config.yaml
n_experts: 128
experts_per_token: 4
d_expert: 64
d_shared_expert: 64
moe_layers: [0, 1, 2, 3, 4, 5, 6, 7, 8, 9, 10, 11, 12]
routed_scale: 1.0
balance_bias: false
norm: "rmsnorm"
norm_eps: 1e-06
tie_embeddings: false
batch_tokens: 65536
seq_len: 1024
train_tokens: 490000000
steps: 7477
dataset: "wikipedia_en"
Below are experts of layer 6 (counted from 0) of a mixture-of-experts language model. Rows are named router (the router's row for the expert), up (a neuron's input weights, with its number), down (a neuron's output weights, with its number) and show model dimensions 0-127. Each number is 128 + 24 x the weight over its row's rms, rounded and kept within 0 to 255. Numbers have three digits each.
Before each expert's rows: a language model's description of what the expert responds to. This comes from a sample of Wikipedia text that the model never trained on.

# expert 7
Prepositions in, on, off, near and at after place or event nouns, as in "Pacific Ocean off the coast" or "on 19 February."
router:147159107147154127134116113170135153156114169144142157115138126139120147145119139137126131144120103118153109153110132130169119177099171120159088162090124136174100146142145173132072124107154099134096163096139130109151141124112154090149144115116144142108111121114106167108112125142086120081088108100106168100140155136127118178167128107144140130109115167154149132114129111124098174085107
up2:092136146124131161111153154155118136123155144157185151116135112096104126159113112099104125148099129170148161139091154090118129134127146101125151135115138128128146142150129157111152096131188087179093152149113112122163166092115094132124114134115108188122118107143116140138138088122148120135083138110107157104142151117180167127154179087145149101105126118149125159133092144130115138128105
down2:102117161134103168144144143115148115130130139154112138138162094125148110104098133100159131136126105139182135190114070131165105118178132122138131120110142108091130121142151100152102082147107123149085133119136099112114161128092124170106134142133092158143142127149145123097110097102109112122118132124149154150081114188125150170148154074118104137111134110117124145097151147151084113150140
up3:157115102114161128158098154103138178116081123141120134099142143121128150120133168153161099073123112131122114116113144101121146105141080083122077099127100151154153152116127149120160177120117147121106147155121122139112159158103144125138124065089098093148136142126174133091117152142140133152110151132119100098165119130139074109099111147142152131144134149122112117104094119119116166086141
down3:137110088117142160126173123114122132129138121169106175095147174122141151093118123107168102138094161096111127167142157109136122085152110139092137142165098174159137154124127143127153120118150126126140108145096164093129124104086134115156158137122095085127152120139147106140145099176122142145156133088095158116136121100122132144091116176158140088149131146156121155106143124131121140091082
up4:110135088113149127115177099163108120152152147154103114145097137151175105122152150126111088094153120128109107121134159128166097119082130105144149121094128108127113119156155134083106135117127101088165154088162148076155127112124081110152086134091150132103113137129117132148109125120140120116156121074133113127118138146091138070166093112141076114139107142110125107112145143152098121108140
down4:115129144144115109097131137133150126165170132140132112132101089132117089129165141099125150106142114155154123118143136135119093094123139154099127102157163109112116146116154129136134118149088094103148095157160057134103149126155082097114083134101136153134071099155115124147123117127122121134142106164095107158084157126098096111085157127108170157147147120119127157153118130151091159100095

# expert 8
Verb suffixes and verbs in plot summaries after a character's name or to, such as kill-s, persu-ades, tells, him.
router:117119142156096150106123139154112110155154095091119147145150102142174165147111123114121102106140154122131124117140127124122140134148117120151166124111166117142145143114116130160065156106135149164117140155154137123099133131093135143092118136159129106105105175171081150143182140120078173134144120158161117135151103120103101113138119122165127106125139165069098133079161133122119078141151
up1:108125135088122128124154125109104111091104114133124102116125109070135139160106158111143124136104153096109149150130123118189153166084108109136112135118162111136162139129139083100156127116121100139090163109140167094111113145140103161110143156124131110154123129130155149134160154171203111132131091148175105130118178119138146123160099180167110122126095114119131135138151146159119126140150
down1:135113143116128107077161141094153109166113090101136128131131080131144126133170141153177123144103142116163163137132081124169159150120145145124135096114122141135134141103136131114158159094130151157173179080141124128109138164129120117150116181163154127140097092103072103157124138141157090092144161122143084122130160120114131115127141130154148160129151139128155140096163144155116135133116
up2:133108122071130062092097129157142109150124101145117147124092104132133133128131146117159151093085137101091133120159140154103153158103127102123116144125121122164155112119123118166092095093166110135127109120128152151112122129099121163103112150130118094129127129111127132171123148110101156144131116088118105089153122109099089142138101110149120201115122132105143131133158065169141118151167
down2:078090149153149153125078145096147126107104092191156110161120111120116135134118137128123121106121130126164106139072092142152106182118107116150113108095141103127078126128162140129126128135131106122093170135132086153149128133112109168165135118105075080167153119135105145102120142108164138118115139102119151137156187141141134145113119117122116161115116157095116144131159089134117126132145
up3:111117130130088094154113108156092127122163117120100159105103124161146116098123142126183115082136145128097093128118128110160130137135135083105133111148159123122095097122180142135096147137140108108088152128149101161139171138117115147103125171148163156130143099133109116160168128147163162176103126133179107101105136160180131164147090149134099124136150111133106102123119116156131099138147
down3:125093180159096126164067103098115120155116120126122141131120153128136099129108094097116106118107098124127099178127133217145127124146117138113101115152130113140127117080105191164114127111123107145106145122157114142141123143092138155143160133152112155125131161145087103139113122132126136104118132108110142123109127126175132119136081138116129125119131158193103131107146133092125144177099

# expert 4
Middle and ending pieces inside foreign or unusual proper names and rare words, such as Hapo-el, Cés-ar, Hurric-ane, Les-lie.
router:131142135121121140112130101117131098116165128171105143165101112124139107151166100151114096147174122078136147117137118115122142113128120135160139123103142119145104159138181091155107105127083107066197133143156171106126101120122134096131108141123104126115139178147131135130159134096131126135152147103093109145145165079089117137108099159108134084152133132167173117125092106128112123139147
up17:109117103161147100130140083150095132099085113128131166143120087103143114095161128168123104144140110098097133148180124120127167122156105099131105200113103131136132163188127091145104085110149146148145151156154157116123116144108127159117117157111110120135157123128081086162152175094134120121114116133115129181159116135100137124103121123114107136129121155142116134138100127139100162110141
down17:137175155146114096146112126110151072103147113148096149079116102159167107146143120116150141122156119150130143138144134140136160112183125176132126137123150122157080130134145139116131146172122167100136128181142125123103136102139099141081135098128127153159163114137107124146124135110142176135159109163158104152136159142130159124150166074120122133170152155140099103116111082111103112146116
up18:162103119084131110114144123164147143112095094183128127152137153138123107122143103128182122159141093151164107108098138101148157153138116123136112116165169101115148132147090129153118146137141145142089137122091143078119120147106120109145135128137162102125162111117156167109133162112145115162147110129162166115128130150163120154140113068111119166066147086132161131098147148167127124133141
down18:094095114090101149110121096114137086094148125120145094110104114115121176145134116133093156128152138139167117159118136121103172123158117137126149139143132178118097120150154144123096090147094129134156141089102123136113110125141073143136145178114118117122152130188119151149168138155140140147129106112117112103141125095143126088107140158140138064105100098145153167130159114137108110171161
up19:131145102166125174099183100133129108139127157111142121120126091161141121087109117157111138186166102097154129131139126120103169111137112092126144182093108093073112141165135108097081115142100162125089114138134134124118109115132118123140131096145158132135157143110102156126132139125152160120105102088140093144105135089159101123136116128146153098124125095142142168123113091093081141128126
down19:135177131093104099142100104148132161156162139081130119134107137153142108100126141134115115132138116131156111123178157146082142118125146126144162171116115147110117119136120110157155098122106118065161125097083149153156103130125104100110093085135185133096146159118121098119144105157147177124101144122135113105126165107112137164112126115132171146153105089104140155122162107111138160112150

# expert 31
Common English first names (James, William, Richard) and the period after a middle initial, as in Edward A. Bradford.
router:136113150130139110135140111134117097087125173158165117106096137121130128093093117145093115122170171084169154115135129088153119108102158115093119109137134139136101119165132116098145118105104096122120131127150154119089106120104107126099157139083094164134157137129113137153169140098106155095151137130147136137162123170115157081125088145146092100126125089135092127164142089130142135179152
up1:157123140130133098122064102125107092126170144147126153157128159113161112111090116103121124114124132144154133175157067137091134108100112130094124117152082122152135115182123195106135102146139099150138108163102138158117167152118128119151147114137132100146144107153144121126143128099121151138118119154135153120102121109129095128085114162111124184129156079133130152161140154111088138118157
down1:155119121089148131137112174098088130143131101116156129098149126175124129133125116159101117133143175107142111099182084128135148081142100130117162111119133174178112089133121146148171114111154149123084168145117165158109137106129132067142130165130111134160148090158166138101140133142132125151139146114111137115084107121135099148099115130140125149142106165128125127179150119110107134102103
up2:145141134123116136150160123137131192103118164155133097178119104154130122075124210120161140142126171143142145119132097144094108133102108156105146170175098115132103126150116140115156128106108156108133146096120113157103109122153121133139136092146104159098164162118141150121134115118131135112130184122119103146122109100129110121121099164152101133126120113120140096097171090075143147114125
down2:110108091127115102114117120144129139085124143120125104126094101115159141158119134132127149120092147172116107109198142096084132146119113107116138106129095125145172130141131114115121113122083147081138145177153126117139119112150148171125117119144125092150179133102154159152118139108123127126117136151147104156084107118123127113140144083106132159113165159129121190139162086071102150121161
up3:183126160170089124115145104133126106148107108098113148165093180131163174141085093146135152135135114123141131118144136107141113129132132120127157117136111140117096148174166107085083132155163101124106112152152141071137146149113141125118093144112112066104169142123132139136152126108126142116114100133176139114150141139108124124146076165118101134139123127105132146151148146140173136170106
down3:105101103089112154126137148145165118156130123080153128108156107120094138121160134153105137078136128098109141161175142124151109120093169114123162150145139128067117118124158087106118116126086103146123133103122086098108143182098101136116137123137110117076159113101134093132122148117147128131163112104125093105118153143156112149117142135160139110125090085113126101094114151095089111159115

# expert 20
Opening pieces of common nouns split into pieces after a or the, such as pl-inth, vol-ley, m-ode, 1½-st-ory.
router:133115122125137129149116089095165160125131145191068116139180096107138174173126168136135125107091125144092140143081139151112177100121168131131158165115140139139125102130134127110135132129136110154125134085075128172122137142128093107140127154138127117147145104110128127155095099153097144122088134110141139077112109136096146147129119104125124145118154105133163124153139164124134178100154
up2:118100103079176125094161105101162150114102113102163123174146138133144090154147144153168177142139120104103110148148101141121152090132155132110119089097111120112143145078148116118166157150151113124137094107103135110112092119119121118107113141102123111098127147124082136119125150129103168153167123121164149101101089124135140150137139093137101116096105099113163126137124133087175156132149
down2:098117112126152111136151097116111148130133124147072095131148140132176127155131149126110124175125122097142106128163135141136170101149153151121130125120138115127196089102168102151170121122137114165118115134080117123166093129114107124132109103141105143157120158116093093165147152130144158097126151107103133116103169114129185082106125123138099102087127165145138091143125099102105116165127
up3:140159107112112128105124144154130158137150173151127147142136124103113140119127121151121088121123162152133166109091139139152140088112084102084098167121120115138155104088149074102127154069099118139171148110112116140125104131071149144111122164129108107173144151138113162113145104114125154088098127169183139142089114156123134100126100154128129141113144125132141132162148098096140135122089
down3:122106118129123130141130125120100166105102167139142082140164106106092109117098123135145135121101156115146154127184144144120079136119192120091140148085120111157109135156121139122170100148165111156108114117103155158118122127164139194138160134136096105130107162127140158124145118118098141126142083142136112129088116150143115141155136122093090109136146129167108147163117116080130127138070
up4:155126106124076142113116166157122145130155137151120154119096109112137159115135146172082142094108150120147133118090095146138142173118129109147149165152097144150127106154104114121134100125109120112135115099126086155155100137120151132156142074135076131141158095107185166122120098076089083122107106087105127107156140120094122144095165122142148132089113126124125096151141138122133125152113
down4:126197119120105102131143107119137132121150133145097095125135139127161120147121152198076127144139105099122142165138093151127167118144137136091161163144097101125131128139104107134151123113132112114155134104131144108134139166081160152147136106163154156108153102184118104124119117111113098087113133115098103153155130128158124145115162123089110195140139139136163103138100177119111149121139

# expert 25
Final pieces of personal surnames and given names, such as Shut-ler, My-ron, Koec-her, Lang-er-hans, plus occasional mid-word suffixes.
router:113167141105111077129125123097096120112121142166147072110095126116103142089172136147129106157123121116109112158164145162141115101122109137125141183121111105120106138143165155110086136142123146103107147123114159101129125110136118176113145138146106140175140148125165147109177165138166134109099079099130074100134149142090128089174126137138110114096150164150146138137153119140141124123124
up18:098108115110103107044134164144123129104115138139142114108129088171162130114153109125156123134087116127119146083140098126120104168137145102119161154131130077104152122133130145165139149102139111150090152144088154128155146112090158128108108132122135100098144120120160131146146125130145164132124087136091133077121104156111167156167159129109089121153116113138160157127133087094138128151153
down18:121110135115083146110079136143145158175177152107147102156115164098134095109126114140080116146108119119122128140179107132165136095122132151117108095097129097097128159121119043159097170113107078108094123128158106122158127144088123127121126148174105114131097106115109157134106137129096101132101126149137140125151106161117126120174146104143116117146117141121127110102118134121137152160105
up19:128129155121107128088166103150151122094123111150086101141117181106120115110129171116117130097088133120101117132152114135109095118153095135168137172163136122116150161139127089100135127102124112168140130120143141134120132108120143140126117172104100141065143135133157101105153140146081152164120144121103099156110128116113135115139135163140121071113091162126143081099127137145163070148164
down19:127159145141155103155129128147115105111105135148156119142076114115122097151158138165147144124070111147100123126152148139114103093122164118144098138097108120119107141107138128169143155105105132144108108102147129116117136159153121127119144145147120099157166154117152081183151148140073134094126132092134107166102170120133120117103152122151108158056094154123164137104149106132162110104092
up20:158169130123114166136129157129126157101126135139088155096139146148165121141130166181143140132141103114141125109132126094139168141155112106123080132120147118137108171154157156116142103093127192128106147128105122082121129138150116137102161123143101169144117133090146125140144128118151141109130111114152103094123144168136101096132123053142141111181152161164153181120115125138134124088139
down20:136166117132144133122107164101084130103136122086078170099152172164118108126151154090137116145148090166129136174194130156146137120134143106107171134115160116142157153138083113121103126125108147114127120143117128125116120089135094129104083129074140178110148137135156125093120141136126152096160148129154175108127130120117097134107103097145146134140102130120153115090120102101157123153138

# expert 26
Abstract nouns and verbs of acquiring or exercising power after to or gain, such as control, gain from, votes, use, Turnout.
router:117143158127109175164143171110145118113140150098089155171191151096143120128124120116130144128080172135102133134116112124130112106149176141131155172118113093141099167096145079173087141128111149135087145126142093147129112107133101087125127107149124096130151111107129111143152114127114135102137156138169157141090131119084102127096091104097142120128130134113096153096151141121130098108125
up2:123162179159125126142146103115109127121124132137101108111134139136107120079101098131100154157113138059129148115126121114172089142122162084147107107113130119124126118105125118102173140114125106168160136144141115123118140127115091122114129130146136089167133126167099102104142131135102119154148136173153160086178099098109116124129108112138129114177092069138162111115111139116142152189152
down2:113115156185094127103129146100149111115131106120089105151164129158157125129134153113118146109101119100127145161215084132100127107104162114114139134108151198146127142117136081093132123078131111162139119121126159116119163112152106112098104160145103111172127129135135126150126140132101134117133134145152106137093158117091098125131153116139121095139126175129107102101140107168144091136128
up3:097128157127143094093133129121188140165148150119105121085179093096147111076155133075098150160097129120131103133172116182156117131148149132161132117115118105115103143112126126128114121134106164134090140109122135110118124129139114092155142096144147134115123089136122092110085119131152134139121111116084144134095152135099138135097137150090139095160082121173080135128104101113110107137107
down3:111124156120121103154142108139139138191122123122115094132167147128134106114140149162151125127123092096139086119138131083096114123142122110154107121078116129096119167126140146147136120152157165084152155120052121119134095124092154165142164124131132077171121110137145094089104129146141151152141136089104160110168123128174125109123118145139131148183122136146136132127158144135168099115139
up4:143110155133176120158139121126142080090119131123131133093139118094109150180169103122124138094065120107125091159137072162155134132115104119163097175134125131134090137118134147141123150147131141113145190135122119096100097129108112142119096149153138114126121105114109126127109133109148127110121108107138106167115143134142118079140110082134145114127124162119083116148160057127128099166149
down4:128095106167115116157124111084147135113109128092104119123131090122165139114170118129146116090116123122104141149112142137091136109129151123164110151153125136108185151109082103147134171123127157112081149160114129099063114136126157119129135128130142124115163118123052138148120117079085154107118113121149101125104117105119130137135140093165148101178106141131116111125107170118140094169113